config.toml
n_layer = 8
experts_per_token = 4
d_expert = 96
d_shared_expert = 0
routed_scale = 1.0
balance_loss = 0.00137
router_noise = 0.05
vocab_size = 16384
optimizer = "ademamix"
beta1 = 0.9
steps = 6695
Below are experts of layer 4 (counted from 0) of a mixture-of-experts language model. Rows are named router (the router's row for the expert), gate (a neuron's input weights, with its number), up (a neuron's input weights, with its number), down (a neuron's output weights, with its number) and show model dimensions 0-39. Each number is 128 + 24 x the weight over its row's rms, rounded and kept within 0 to 255. Numbers have three digits each.
Before each expert's rows: "gets" lists some tokens that make up at least twice as much of what it gets as of all text; "comes before" lists some tokens at least twice as common just after its tokens as in all text. This comes from a sample of Wikipedia text that the model never trained on. Tokens count by the router's weight.

# expert 124
gets: ")", "\"", "}", "e", "$", "ment"
comes before: " |", " |\n", " (", " and", " is", " –"
router:131128098120155132126071140188139115123132165154129142088130093108105143117164123108150142155152128119083109113098132115
gate0:109106147152155167129094142093132167106127130159103148171138133119145089115140168132117106136117156087132120139143130104
up0:164151096108113085123144130155139120135108084156115116106115128130142139126140121104089174102144077198082158140131088134
down0:133138139123090151068121121115171172169160080121154124125136115151126163125107156125135100154140128163122155109104095133
gate1:144157106137086138117122143074112176133111137131152127104145134104185120107134127131105088082130135168121104132141113139
up1:095117150110124157146087158109120120084118090137120101157093127092127083100157124070155134160088150115113119106167107143
down1:127116127152110136160101177131123137143138123107106148112139138118145169109144137135149106132120115106163138085142111159
gate2:108135115128099123121173088081090141126149114101148136140143125113083110159126112145157138108117093110146160141145127134
up2:109116051122132146116124160147149118118136121143133098129107086174126131107088119123100138125091135102144114142087169128
down2:138124144120120170120108110138116131137153142170161138132121128110130135133133128128155147159117150116111143111104108168
gate3:143151097128126140177105141163122100114108120125121113169146143129151116068161112124124137101099081092116148100156104111
up3:108102097142104121139100149140129169121124147162159150102131099158109142161051173154113121191096147122120122147089153111
down3:139095105096149099145102146119106104147150139144131121082086114137090132169113137100162159178155136108126111111145134135
gate4:110090092066127106195145147094134145116138112109147145108121105134082129123167148118140113131141124151156093159130136114
up4:145110137128101143094117103154140102127115127168087152178173151118143088110088123136103113088098142115109169103126104105
down4:094186101150076122133125145119152147082154119164098147130140108164135113189128113132151141126122120106117136143058113118
gate5:165097149123114136176128099153164112109112171161134140180135150111157126134150098150120095105134147120098088105127140114
up5:110129131130083095119099113121179166121118181122093135144126127115116127120140126101087105132105155173089112100139100112
down5:129100153178115122147130148120118136132105080091062142103135160089096195097107119131156142140129109109113075141145108139
gate6:174096131135124146125148113136142174132140101141056127117170144095129143115112097128125106111093161146124154121167157121
up6:162141161138116165110108144180120132144137136159125161158141083121120067110147105126129144123154121112152148144138125133
down6:108132164140129154096130144102097120160109114171140119103091130092132079143113110148088141110171097097126126098125142171
gate7:128071124100172190126170096126169114136135124151079138133118118151130182149129101116122132091122141178100160106165132134
up7:134078162114153140119191103150119141153126140130109082104102103125154169142162164130134126102152154152120081131119121129
down7:111104127104135133119152152140160122155146155179112127128141153127147159082155121138151180087148127164103134115119121156
gate8:090124180131117118131109168100180152123115112092115133127148163140114137133077132154120080192138135145105105096145120104
up8:101138155112123111131135155105172149124110098077122154138158167133077170152094126142131077165140108138096106098133118086
down8:121093165127176121162099145102126170114130111136136118132161144129128135129110176114157120129180105124057096152165107069
gate9:187117076126116165134105091132134149145120115176093152135114115133096146167071091125108160122126142153135166140105124140
up9:137109141153116145139091126148129161138093099138081117116100137144127176138074128142184108158148165121147167103118135111
down9:093154170110068109153109138137137146119082139138148109178123125164105112108111169157111176138095182095109138116182136132
gate10:108132099137134152109112154150119138097140152118091087162106112174180094102138144153177158150139114117115148112134082128
up10:189085145119113128127135135100137120152111109113173142101159172080077120177107093079119107106132153163138109132122158139
down10:089141126148157125134118132125162107135126118108155092132150112157121114149164102098167126150118137125111122136156154154
gate11:126100127087123131153103117143147124158167110124103121098113147148144109142154180106163152103122097111157145131123105124
up11:136091140080143102181117122158125101138156139130135149096137178149137115125136107130152136141136131111153126143135084119
down11:202119115104141151106116149138149181076112109138107126099123112137121120093109106157135115135100120105143125145118124152
gate12:102141138111115147122140141138155128160125132110115193098121072137179163104070165127135138145136117119152120120121122129
up12:182184148090122099110101110097137135127139129151160123093130147104091141134164127142137149180125142156116092101092165147
down12:146134136147135138135120160090138105131099082144130101147097117114116129123150138120127126157150131128098132143138089129
gate13:152124102147119116086136098113121117105129115116120075106119174131131165106127089129117106093134130149113147102127124123
up13:138167177133144118150132148125122087171140164135148132110162117129134130121128083150133105161164144134143104144133090131
down13:071142163167156091119143124126090120138115137172099124116131136123135117165120075175088137115153135099126140114104127121
gate14:086120180127119161119121102086109141160095110104168147058078129072123105133122122130127110156135122146169106138158152130
up14:154131160130097141139103123118139149128081132174182161117105068100118140129144139122113111171134134132132077132087153151
down14:113121110154140122130056122137115146119130124146126136146122132092130088126148091140116147112153146157120147153127113131
gate15:164141076096105112160135122148143118176099136121148157131100091163119150128117139088168142112127126119160156129138110094
up15:175082104117073065169111148145112127141129166108175145117152131116135103149141126135147155089148119139125109105135103100
down15:135104116113132115148130083140110180143130157128126149116116120124134122167129094171121145154140183131124149138121139082
gate16:114105109115156163130128152116133127119128110138128134199154148137141100122132116097116084137105111108124098169143136112
up16:153119127139132088157112134126109134129134119174168102106095109142152152099142156135130126106145140138134133130094135129
down16:132160111131139123103135124112120095137082139129115116104110112099111141119139099160072135125099152140172144108125165192
gate17:131174099148137158169141110152097106154109102125146128118121146116093125146069116129137142113149137108145123127157110147
up17:135116124127150131087139142148130112100079178135108135136143158132109155125120112128114116164156163132080122098137129136
down17:147130110138151121085152132114134183121137156153137126138145108134092130152127117178148093133115126135098125154071078111
gate18:101129109130153126134127140051090075129091121165124126098115137115142149114060140144145095119088169138137161115078131107
up18:136150114154152153095092153097118080151108132126126165116117123114129098106064158160141100098096145128134178138115116114
down18:150144124101169143152084125134134159097143151162134129133142088096104101112163072133092114143096137133099099127103099075
gate19:132127142142115131132108114144090095132134137113104124174136139136170139127178122146093096139106065151113122121159159118
up19:148147144120159123124119136160110094082099146107157130118126136136125133153145086090131103143143076131082103134116113098
down19:105105115109105087147135133116129103117129169146114119141128069128083134114127124124150132089139113137068160134119125127
gate20:144136098156134159152119117131127137111167148148153168152127107107165149084163185140091158129111123149086117145104083130
up20:168076139108110153119119132153107090136117095113182100095153113150126107107105132180188138135093136132154117141139163138
down20:148145186124083151140112111129123119114160166126117161090119137102101128100156134121108104145135077115153163140121123145
gate21:108072112108151156119140169151128126205122091100159124103112121192177123193156123093113163131115134108116113157137089099
up21:127158137138129138112132108149124143087136165126059097171141111082138111082118110149120125107159104131114139091136151142
down21:099148153096129137087149148165107089108114075087153070126145126121145177156130149098141145134121110161142135109129158165
gate22:153161145089096139106127116116141114113141110142135106144103094126181120083124171130125086166121119125135167104108106092
up22:097113146163143157110143172126106170086093113142123106192132161148128119177151093093149150136150184128141115141104124174
down22:093146142129164103088157112113128119118148135179099152101095166126109133134129143106167129115126105114123102080086149160
gate23:121077125090130124112175080106114093092121136181081147107115153122109163131111121119150093110088156122099112136155164125
up23:104111125127139124128095133126167177100124121108122098116107129167127121089106132098135126137091133100153168125066125131
down23:111067145151112149123126117106126116132135101087104147126113117142183150152122155192092139137085132116128131078143141138
gate24:103102138156152150097176122139089142120129120136118122111139160101117139185139080107082143091157127134125093108128132129
up24:138097130122131118152103153120154166126137087133101195151133072137144150082085209112155116106098136112159167113159115110
down24:137108152123108153162131123123128118161106194130147165124123112124099112108107132165087116103115132106176133157121157140
gate25:147125148095153136137118159113174154154134140074136115133136135129132148141134122133099117063130153113114153114165089124
up25:125124139161101113095147094136130128147133169162072117136134109102150109079105136134151137160114137147123107092145160124
down25:089162157117155132117133117133121073111108105087134116121175159124140156164107133109123158076128146121146099138168138164
gate26:162109121137145152094166128129146123105169149141103097126136114074064147126126101157044107088147135133096135131088117158
up26:133139153130133132148148137137160127120114111097132122099131162143157142117156106097117136133114141125132144136135142140
down26:137114134133083096145114142113093104109122139096188155138151159115149101095147143091136142142158121148175136144139082152
gate27:152126097142097095120112150142100104170127131087148123101123114127112156119136126129136139137135104130138113147140131123
up27:151135072116148098119127099158099120156125177140123139097110083128076126144128141117150121144141109136119120112136139138
down27:168097115129122151134156120088076130153146099111123140106133111101111111176125074122135165145183132133117131161097140116
gate28:082166163142140123085123141125112129127094119126150101139164135106153120104081108146156095157122125118162199150167134093
up28:139158161136108138083135130130121122136101112111162083143154101094133093136110096141138150118144106127155191170160098122
down28:161112133096147162116146157121138113138098102108151130089133133144137077099113115116120092123124113132136147160140144119
gate29:087192146146119136127101157124138175110134127140130150162127064119116090064092143145114133125124146081156152119133131138
up29:118147130101119112116121161142143107129097114142125099137092107127079128180112106168127133126154143115160128133110143150
down29:132138146141109157107110122134126120139138142169127112174141088090111168119131145121119146102136139155083157132119140162
gate30:126163133071149160155097164133147085142118125159159149172102110177140121133127146119149140129104124091158104146104143141
up30:089161157131113105117132112115175115120139160133082117136112158099119094114133119113110140123111128111106101104138148131
down30:122139137107085116096090150125097103171155154126118077151134120136181118105127144122109105118111125135098116141172148105
gate31:105128136131105115085113109073152077132131135102134100097112132135124130162143135124121136125121094099150134105072165139
up31:124125154156069110122084161145145087112109132156130057143137184124137124147124151164143150139160104124097144103124128138
down31:119127137115135150133119139165076136126122155123082118122111089136113166123136171125097146102183128109139134119161128106
gate32:111108130113077141119082128129129131148137123184154166099138174100114083101124150107124117128082110120142128153143136140
up32:110151099129127147104134135136072142115108124120135131107140132113148192175139143096161131172144106136139123135106119133
down32:150152100129134141060143139169091167068081115118105144139143131123150094155146123119105133133138123136139101119133102120
gate33:161142127139121094130099088069128116149143128123160135129139117099061124104112166129140103130147139142118130077141117131
up33:156145128165110073115104115080111091138118123126131154140143108118111114083098145095145130142171155143115146099159121122
down33:115158139147143153117106137104112135141168135177126123166169139117058139116111153128116134177170113152156108116122090147
gate34:121135168132180138173114116155092140131152113127122098098112104172151094115148158145154148161099125136138148192096187133
up34:120111085089143114091138114125138068113123126113125118102156179110130146135097124097131134107140097141112134112179079120
down34:172090152131144115098169141099140118090082172134158142152109116099125118118105125109147118112150132129180087121153129112
gate35:133122130099108137113127133133143155151143131147066073120122123117179126115105125144135105125091137133098085140131119162
up35:146093124134128137140118124102122091117086142107155138158152149145125133138116101121125140118156127148132135139099121130
down35:098116150101121090156123125123114113143140161112168120115158110138110156115109102122126121147134101122185108126126122119
gate36:147137116124139102161108126155111103117122145111120112128137169197108096119142131120122168152099131169143118187119136141
up36:109102132152154152112118145113146110147096138155126141121146137099138102145129089088093159127145172139141122114115100139
down36:123126129126111114123168085156119137108129113113153161113163160099152109118099118130134106089160116150084121098169112124
gate37:107144176145141171157087148163144097111142095076105116146126135131164145070166189132153155147118127125143145157138128140
up37:128141180138146163141062147148141059100130103101135126137132129129125144081151155144136171182140136148127143138139110115
down37:161119155122112139106173137165117124122157102081127136129135148131121096085126167125114096112114115137170112137099138101
gate38:151167137140120136123113121177120134186154140128162145104124075128122099152130082154149124147132095117158139113123103089
up38:144111149119128123125143091110130120194131167097143130114106164126115149163138128151106099119134070114109135118138126102
down38:101110169101134130130098137149108141134126104113135129126108131127143117176151098163099159161139120126120165136135152124
gate39:127091116152093121141137135124098127129162139155155124147163120129152082135163154120091159128146109125136148108097124128
up39:114122140107147133132127130144064080084140122075177152095154103098119125117137120137132110106151089082108113178133143128
down39:106116115086180159126104117108122114120073108121145126099108109101131132076145114142152118126131121090188138166137221151
gate40:125084093136100157119154130153127117154116151145111130166125114170162107100120160137084123116135113138101141114140105117
up40:142158181140139120146070145130146129084130123114158110122164160081107112120171082133196112155109103102167160151148142148
down40:147111116117138117165160108110126124141108123138139141113111115113142172116132145138135102100138142121119135161156120149
gate41:139073072110168128128152108164127135144122166151124140142133094105085122186178106112070124053137123151095136126142111130
up41:169159136106124107123141112120092110098129111082124115093104132141110164100142124132147156140150179093104078132134143134
down41:154080123098148128130142112133149159119180092147157120116140162109127150119131155122124119135160119116165086116148150135
gate42:133132118131118131136103158109141147132131131150112127154108081143142098101083097149132128183104159094172137122176098121
up42:116123167090144104125132115122110131158153109119176135125139099102156155185167177127119089074141129117124115126078171112
down42:135115122149126137102098134140128129153088098111097136136101092057108156141139123157108124124099128184153093105111117182
gate43:122142121163105123169092145126110143114125113122108136155139140155135089123155172145170169183080105138170126162155135114
up43:141168108121124160102127137087128136173115124110107140138133128138095144114103111125130120134133101144119119128143103126
down43:119155152126097119156137131179156169106116175115132123117159146161113081098143156104141145106154115102127124138156082115
gate44:166091185103106128167133127079138136094098151080150137123163140134124162175176106147151105137156091145079106095120135127
up44:089087150156124156127127201151149145106112136057136128082132139144202113142144130136118142147154130122112098105132128093
down44:181077117110156090139131100123112087122123148130164145127142153121107105102154132116147111092125107181099105140130142116
gate45:137147079106158079098137136122100143096111151121144103140113132192118150112102077128128105134131165163097086099119160128
up45:125141126143128116110149100146096118084128138092133143124139100129158128084157131113131122137171143131119131124137135147
down45:121142144120107140124154147177096141129103147108131109124123144137078135175164050093150075125077150159168170129102171129
gate46:105129102151100119153151171108118112105143105115122129142141141127083142097133078125112153145141163117135085118151097120
up46:146089127076158129173104125131133146143122153152165116091110100116184141105123188139131088115120125148093145121134138118
down46:118138153140113112146158157152103087134140151093130154071097098093160106141126113160077120103116131150130130123120172187
gate47:144115191161123149137129108129115128156121128069123156105132117090125158128134125128129114098117157125116145098133168145
up47:131148088125152163128138112137147116144179102147156164112127141118152104146120154106120173112115140103137120150166109058
down47:151143172151134136144116105132179126183144105144123128132121145170150127121138155132106124128094125115097086114138115113
gate48:123166153149161166148132111163088122134114140114117151102122104166184160107129128124154121114129105127132138145175108135
up48:152153126148152146151128121143105131115132147138119150135147144143165156099136122121171110119133132097145138129166122131
down48:153146122106128142138119127101122135135145186145137143150155111141157101116108133147108117127121094076123134150138105126
gate49:069099147126139130127086151141107119116113129139159158088118119153105169174142130136103137159117098114082107146131146102
up49:151145145109111120138134117111154144122147156157121076158121153128136116110136090132120126109159166157144125143125115141
down49:093127139114094136125170148179129124116107081104164083131145141121138158172133131148121133120111138167134140073137146178
gate50:112131133153162174136120164128156145155110150156112164131153066135172122105121157101117120137112087124121125157180079113
up50:155097129108179147103117165120147128141085131153161092126147111167151101145102119104184165137138132152099082163101104132
down50:161177138097154122079163139091122113121120126155143110103143156142155114107089145133137123101141083075087141132106135072
gate51:129136139142126144107100113123174157144137146125130125152151067135085128123141146141137122135189122159115092094117114118
up51:148117151137077109132131096134098090138143138099128095114149193121154100156140083110099130123088117130123165148161083127
down51:118167130082108151159138101144122133140155114130147180114133125169141137106135115121133099134128112166154146167101089162
gate52:138154120123145129126149128120088103130114085141125068114112122153146142118154118151082143129143106125131135142100147141
up52:144106147115112135117098093163192157163170141098128186150111122122099107130125143096163135115086146123151139124140117132
down52:142132178127111112165111107145149117099176164116176143088137084112099089127141142139150129144145077107106126147159084146
gate53:180156132122141104166153114140143184113150145155138136094135116101178116124164080086084156089115148117149119128195148131
up53:120133175153158164154194136186107124129164110118182141109150121099153128147152138113119133096141100101112112129167138096
down53:153085145118104123144144133132162128135137108139131111134123072101139149113158130100106126163153120126123168117143144071
gate54:114122153139127137081125160133142131131137162125128106125085127113166151132139055133102167148101104107159096079138144142
up54:130148120133140139085119170156140129132115159130171130126107100113170122135101068117112118133137139106140097109154078141
down54:098159110129146122155118177147123133104117142110099138132142132133169163105154153129119132067135129089092132138108130150
gate55:141082141142144123112126134122138152064127113102144085155114108118151121136165179155143143149104155105123099149132183127
up55:101149128106115142136126142130118096163131138160113153103140147134107111137088073109133131097147100134144135135124069126
down55:108170148108113111157108147174121128094136154116121147108094084132068132115165132125155176114110125125153128118131135146
gate56:156144089093133159152134107168114087119156088150141114123118115106080074107107060120088185117132117125121115161091144129
up56:144114101159155093182130170134124162145076095122135138101110177148125123130149114109137081121145104149116144142129145163
down56:112077119120145139120126157139149131128095141151117149107104080141172124182123103132176137095129123132070159108157151133
gate57:140082150161161103095166106124079113157114132146109141129143136098098150147110129165111107141141127171155132101138119121
up57:117155096128100149139154140148129147104134132144155122132115075164148143151174137127163166147128114112130148092141131105
down57:110176083156124144128111123153120103145141170125085170121105122141166127104111139147133104083184162141094126142146131140
gate58:149075114154167153086107174125111101114139148162101153159138158070123134102129138143155098151109169120133134155171135145
up58:118178141101118100154133111129118132131115089119134093082089116173127120147125093136082134105132105160136127114076126113
down58:122127152106149150128146162153091128128129100135128122114104110113110158140157134172096131095084100175114123136087189153
gate59:105155111124120137149141111140104143139127124103130139119158088112129090083135111153123141165097091135146151158165146120
up59:158136144087113127139154106130121095126134103103130104148145160107106139117161069101098152131133125113108125112124156108
down59:151113124193066127131100122134112138112165117070078095133125151135141078158141132111108138159098119153141128120116148079
gate60:063115112124095130110145131138173122175108169177068061116114154155156098156077144138072141101131097167119152099128119123
up60:083129120122111138119114157140150105110084150154096082132136173155134137118063130138109156138136121150069107127165103102
down60:116136146125096144132086139133114098142124160125111114142142163112131129101139120094113137130131103168146119125132125115
gate61:138132095134130060135159151127152146148122125072149157150157140131119148146087148077148092094139141150124148152167112114
up61:099115100168152148130147109178104168134119098118152089119130156171142141131120082104130141153170156125147098186097181139
down61:170090178136122158080187098160137167093118089142182156101139115148140138137094172161147090089076143097123113125145151086
gate62:171120120088122093120127149111161111158134127126115114151145130130109175085093157101105139119108128065117112118124143150
up62:084158128096072103117194101079109134125142099088150132144097113131104145131130127122096155116138122119137155115088166152
down62:142180163158096130112105109140145180141140085160147118110116086096113154128164151126097083127165128129113112139149169148
gate63:162080117115131100118134114117085135159096135099155114088122146144123111120117115089151117114135138161146150123164103127
up63:092171094119139138098107134101130146063146126146109138119087135138115128136124138112083150160119104109119118175087144158
down63:124129084111130110080082145136115077161121125093074109125077143090139140142128126110114168141180126166090165139139135187
gate64:125152094104118113156175147138106176089135096134135139114139116150122100083178108100123117084152134138122118128150173121
up64:089115113131137147123171133127125092082155118115144102127124135166118124095162139145141136131181109124107094170120100124
down64:116102140136124126136161103116171129148177124147157109159137105166087174143149139119143098139114126112081124121117131091
gate65:146131144135066106117083074085130105133154177153134147140140119087123115158155132143133114112134142097120116127134132147
up65:137135084106075108116093096107136111123104160128155170146151138118104133186101109122131098108121132123112119111076141120
down65:142140127121105111076095118157171091153140114136131119104124131126157098142124094123096117124127149117070103171126082124
gate66:115116134141141103097133120108139108126121143148144181109120193170129161096112113158124095149127148117138140110123140104
up66:150115124133144152096105139130144092146111109152175176107100136165158158066091126141131092158121124115146149138154150150
down66:164105153145137157163125151126137137104102127132139125121137134132081102131123086135102135106149129144115145162162111098
gate67:130151139113127119124099152105144102103122137118113149100166187123130127097133102100171132139114101119124108145164106102
up67:144109114134131146126162104130146164144140123153174097164102097149116124179131133130096135128148143124119118114064122161
down67:144136111095142154108115136126113114112126099157160145111088098115102144142112114133129105140127147160125101099124156179
gate68:176133078161110144110084125125108120103139116138103130145140127102116101138088134150148149152144090094120164134130094130
up68:111117142095090162139163110122149160135145064179187086128132133111143140179141111115111134155116120115133121153100098154
down68:139128178136130150131110143120135131120133124155097126132105147088108153133188122124139092130109103125099123132124148083
gate69:150106097110103128162174170117112115145176136175139137143155145129112109135120098100122158091152143093172126130120106152
up69:095131135127087079155111132113112143154132163137144133107168118102100124138108133124143144133128099110143117152133126118
down69:098128077084140101097126112124123134167157137148111087118152146150128151090108174102135146172115118135124156175143117133
gate70:147131110145105143176091124108113114132115157102173177146128136108084091102122115129154143099114108138154134166156110141
up70:138185149105147108119130144118072110136147121112152111165149088117186159092129138130140095114137124132146132137157076137
down70:135172159096168110144122174154082117139101143113138091082145162117159120119146127115103120142155142114183151150137150158
gate71:151160106110156143076126118133108124120147146114081117164123158135120093089114118173158155127125141143114159148118101132
up71:171182105097142146079130137161134108096131156118142093140115154143103113126123082120148149115142129160096133144083095151
down71:166158147086110146136109143146128138097119134125140113155149170139084116106118145066135143173118116106116129202161085130
gate72:154123126114129140143127118142100146120155109131156124125091113131128110123169128143084164143126103145157106162079148169
up72:152112162145105120101119103139162070130088127138070119180119152119129146093125132131133105118096174137079144077135143106
down72:112125129080153113161144116150152064140102163111133130167135117126121139096100167164103128127129121117136141151139142138
gate73:133150120159090121134087119134106105122151127102153146129143162090149110153113140124124128098128126120125180097126124130
up73:133146143156135123144156156139113157115143104116121127165176137106134127122118121117094155096098142124113124127118142137
down73:113097125101158103129139162103134137126112113129122116041134105102161121119123105077108112111151124130098163080137129146
gate74:146123141121130144114123115122144105107153110137106131110128127072131144137131138133121102102094128171096148091124114154
up74:128121101098145094157107130137105153131133129080145126116126091144140123131170110065135164126137116123105100140122089085
down74:125144116116112112128110110134062115066159151078118140125140094174142139105142106110109144161143126090149114137128145119
gate75:064140088135137119101125152133114138061125129134121127089122095113104161129053192150160125143119131121139177142145127135
up75:105151121159158119089098150178115138105121115109158160162133099143150110154089160130199132128107106127130163132147130120
down75:176130118102173127123098134152091098123126146063100170134131113137123115092099140124105102146171095115177121175158162150
gate76:122167147138110123171118102144122144127115125152071137148103113139107168130178109097116123074080149116098107119095135151
up76:147123130135112104128120093151131101143149115154120137123127107102096154167115130104109170103126177159112093165098113169
down76:150168109154136111130125102135192139098170128122124116172159185097149118125115145129146105106113144148120101156158123154
gate77:090141125084117133135117161108163142159148108084120101101108157135127169104147114128107168145085107148117109109140124118
up77:149106122171123102132148087137111126093137102164112153144127113116088128100066108133106106107127159092119113130099145126
down77:101141166115179126113128089142124127129104070127165118118111102095082151170116102173121134178143148104177118146163165157
gate78:161130141159139124091125125122143148132144139146166156145158104133121133167166117114116144136166151093147137131113119122
up78:092140100116120122133124155117109122114131084112124090106105115152168141079092140146129122175101128107185097155110150151
down78:113132160174137145146135130109158124128098101135112095113136131126133156155118131153143141110131139144136143074117146139
gate79:108090163112127098104124154149119119115113121094166109137150124131110137143140132131148112158162118110105088140098076104
up79:147139135105156103107157135123128120122135124145152093147113124139112099146134156132172118107100087137130154145158142120
down79:101148145114103149144145173134118108130106154123111157097120150156129085081154154148132111057148138102139112106091190151
gate80:116124138124111086139109162126072149137118160125160088113137132204139109080127094111158104127112139188124101126124129124
up80:137112117137132151129119102104155134154122097139134120180125100110117140168113173167134103130134109094143155183131118141
down80:152183118106137155127100181104166148114098109165150137083131153135138172108083133136128093110112135178131139114135120135
gate81:138106147093097112158112086108129126103147105137142111088158093074111132114132124127153124169113097127120159157155105112
up81:096154137191169175130167170142164132129100119105103153160113124179163118123109163128122140126143149126113150106165113086
down81:090108152148131175094195147124123050162157116164120132128130130096093107096128159136193108125137098136160095148147135134
gate82:124146119120113102156095141136095123142139144102160187157102116165112081172133169111147130187116112109155182104112138114
up82:152138116124085053174132073149115152140173159152117182147102131115127104168153125122118086100112127113138148107071133132
down82:129153131114113106085130118137117118131169167137153163112121113106126118159120127151134134126120139138098103145090096110
gate83:099112114139121139101098140168113135161114088118076103121135158151173135105092132108115088132126118111110179102120144106
up83:134125138109111152130149116117196124107167131171120117139106156111126156143149183162117158104097099153107091151088082135
down83:121151105131152119133174148155138089129118141141150114126108154127169134141140138117131156125149166114098103120147113118
gate84:134096083131149170148122049097106169113142085125110157101110169068107131118134116128137191081126135113140171121108147148
up84:158137119090137090149059124130115152104152084159152163161151151114124147131191143103131106146091117098149114145129119148
down84:136127156155120132129113143149162133065201131111173088083111118111111091117085162124126123183148136105167141098142175137
gate85:144057103110148161108162139109129079107162145139121079083153113096115160197113135137119115077155136126123159162120099167
up85:103132160150146094131093140138110120131120104080165177095083136115102133090149130150108163160160147124103100097134143083
down85:082080167106156119147091079143130085173144123135124093135112129085142115098125120153121164146135137133116130140161156118
gate86:097140078107137128147098128139134132103127126182101083121143120110143120119135132172131110125099108119140133176119173135
up86:128169081091190141148155109165142102124120100123132145154156152157137155126129104138166103151087113154117132159111158129
down86:168136094136134131131145131138168151141153127117115121127131143153125141104154173152072111153125172140131122086107093145
gate87:109145100139174113098139140109132143121122165097117134082109143128113103178142102158179105110140160112134139129144122113
up87:113090134132101142176104125126107117115132130132124137131107159123157138103131133101111138132112124140138119133103129127
down87:093138158179101145146096113129116099112097136158077153100132121089115164120131146182120171104093135108146146095115146157
gate88:154140120139146142107161125151156178138119096116126072096111159122122109187170098134127153128141105116103153117121106136
up88:090119131139115155134166125115145091151111089115116089103106152133105134168118139121109108110148119138123117122114109118
down88:114138149125095126148078111160127129127066161154140117150109074111116143097109113080134109112151144129148070109146116127
gate89:121138147110102116130137123123138132123112141108149107114102120125123147134144133134145134081108137155124136122135104130
up89:112145140165140134123153155128118203122135142175124099128151152178147136120122111127134143168110125129129117124126104127
down89:126153151126121117147130126143135142079105107121113151146135202096127095118128118171137184127108124136116145130123144164
gate90:159161106094115116141127138130124104143151129103165136125099137195116120126173138117166122113129117139115108151128133118
up90:134102143156139133104102123115129179133117107147076112138137118076082121119098136134133145142119143124142147093149135129
down90:140150124105127149101115166119140158091127074104145101083140104094169175110128171138140150132146124155109123112153127151
gate91:077123109129119151138140150137117139162167111123102125105106091144145114162115183125106131149147090116133165141128113119
up91:127149156126098106128124114124185170081192151135129093135106136115123109174188154152135124134123149118105111127095145127
down91:110096092160133094131170100106106115122126114149164124149071131126130138151153125143071161124128151141125116140122147100
gate92:169114183112177108102184112171129112130139124076094177161148137145108115181168126125131148155165171150119148131106150114
up92:164104165109160087084182107147132122147127130095083153160134146149120139168167097105138146156162166169122146101119136113
down92:140139120110098133122114121141156119093168147158104141147115118139085095119155144105151132123135133082111106164111119112
gate93:153116126136122102129109090073134166103105111115129143148104115064071111138177121100082101122152131141132089100154132124
up93:100089152124136133139130139065142106121113092092120126162147149120124105094180179155184124115118147088152112133121119109
down93:098090174123105126168135126124151151127133153124135089150152155127092165128108135139149108123060100155151084127202095096
gate94:133175126188148088172134111130125098114128121152094168143169106112127110083134068109135110163153150072180133132168136132
up94:130081123110088166059114118096157166117108119129162107116111158120081187133114174155111126122100157186067084090092153118
down94:149131149142129104124133145163095152124142118116102155109130109118083115150129096113091135107130153189154117129105123145
gate95:159112117193150096115170086139130088131108126122099123121124126116109121133128164137126147114152115133141144111125161109
up95:139095122131181089168090155113142098105113135150164150092106140130083168129131147120140101104141131131101106111105174106
down95:167108140128136141136168126164114167136105163154136154102184124136081136106115123138091089100125180113174089084133116087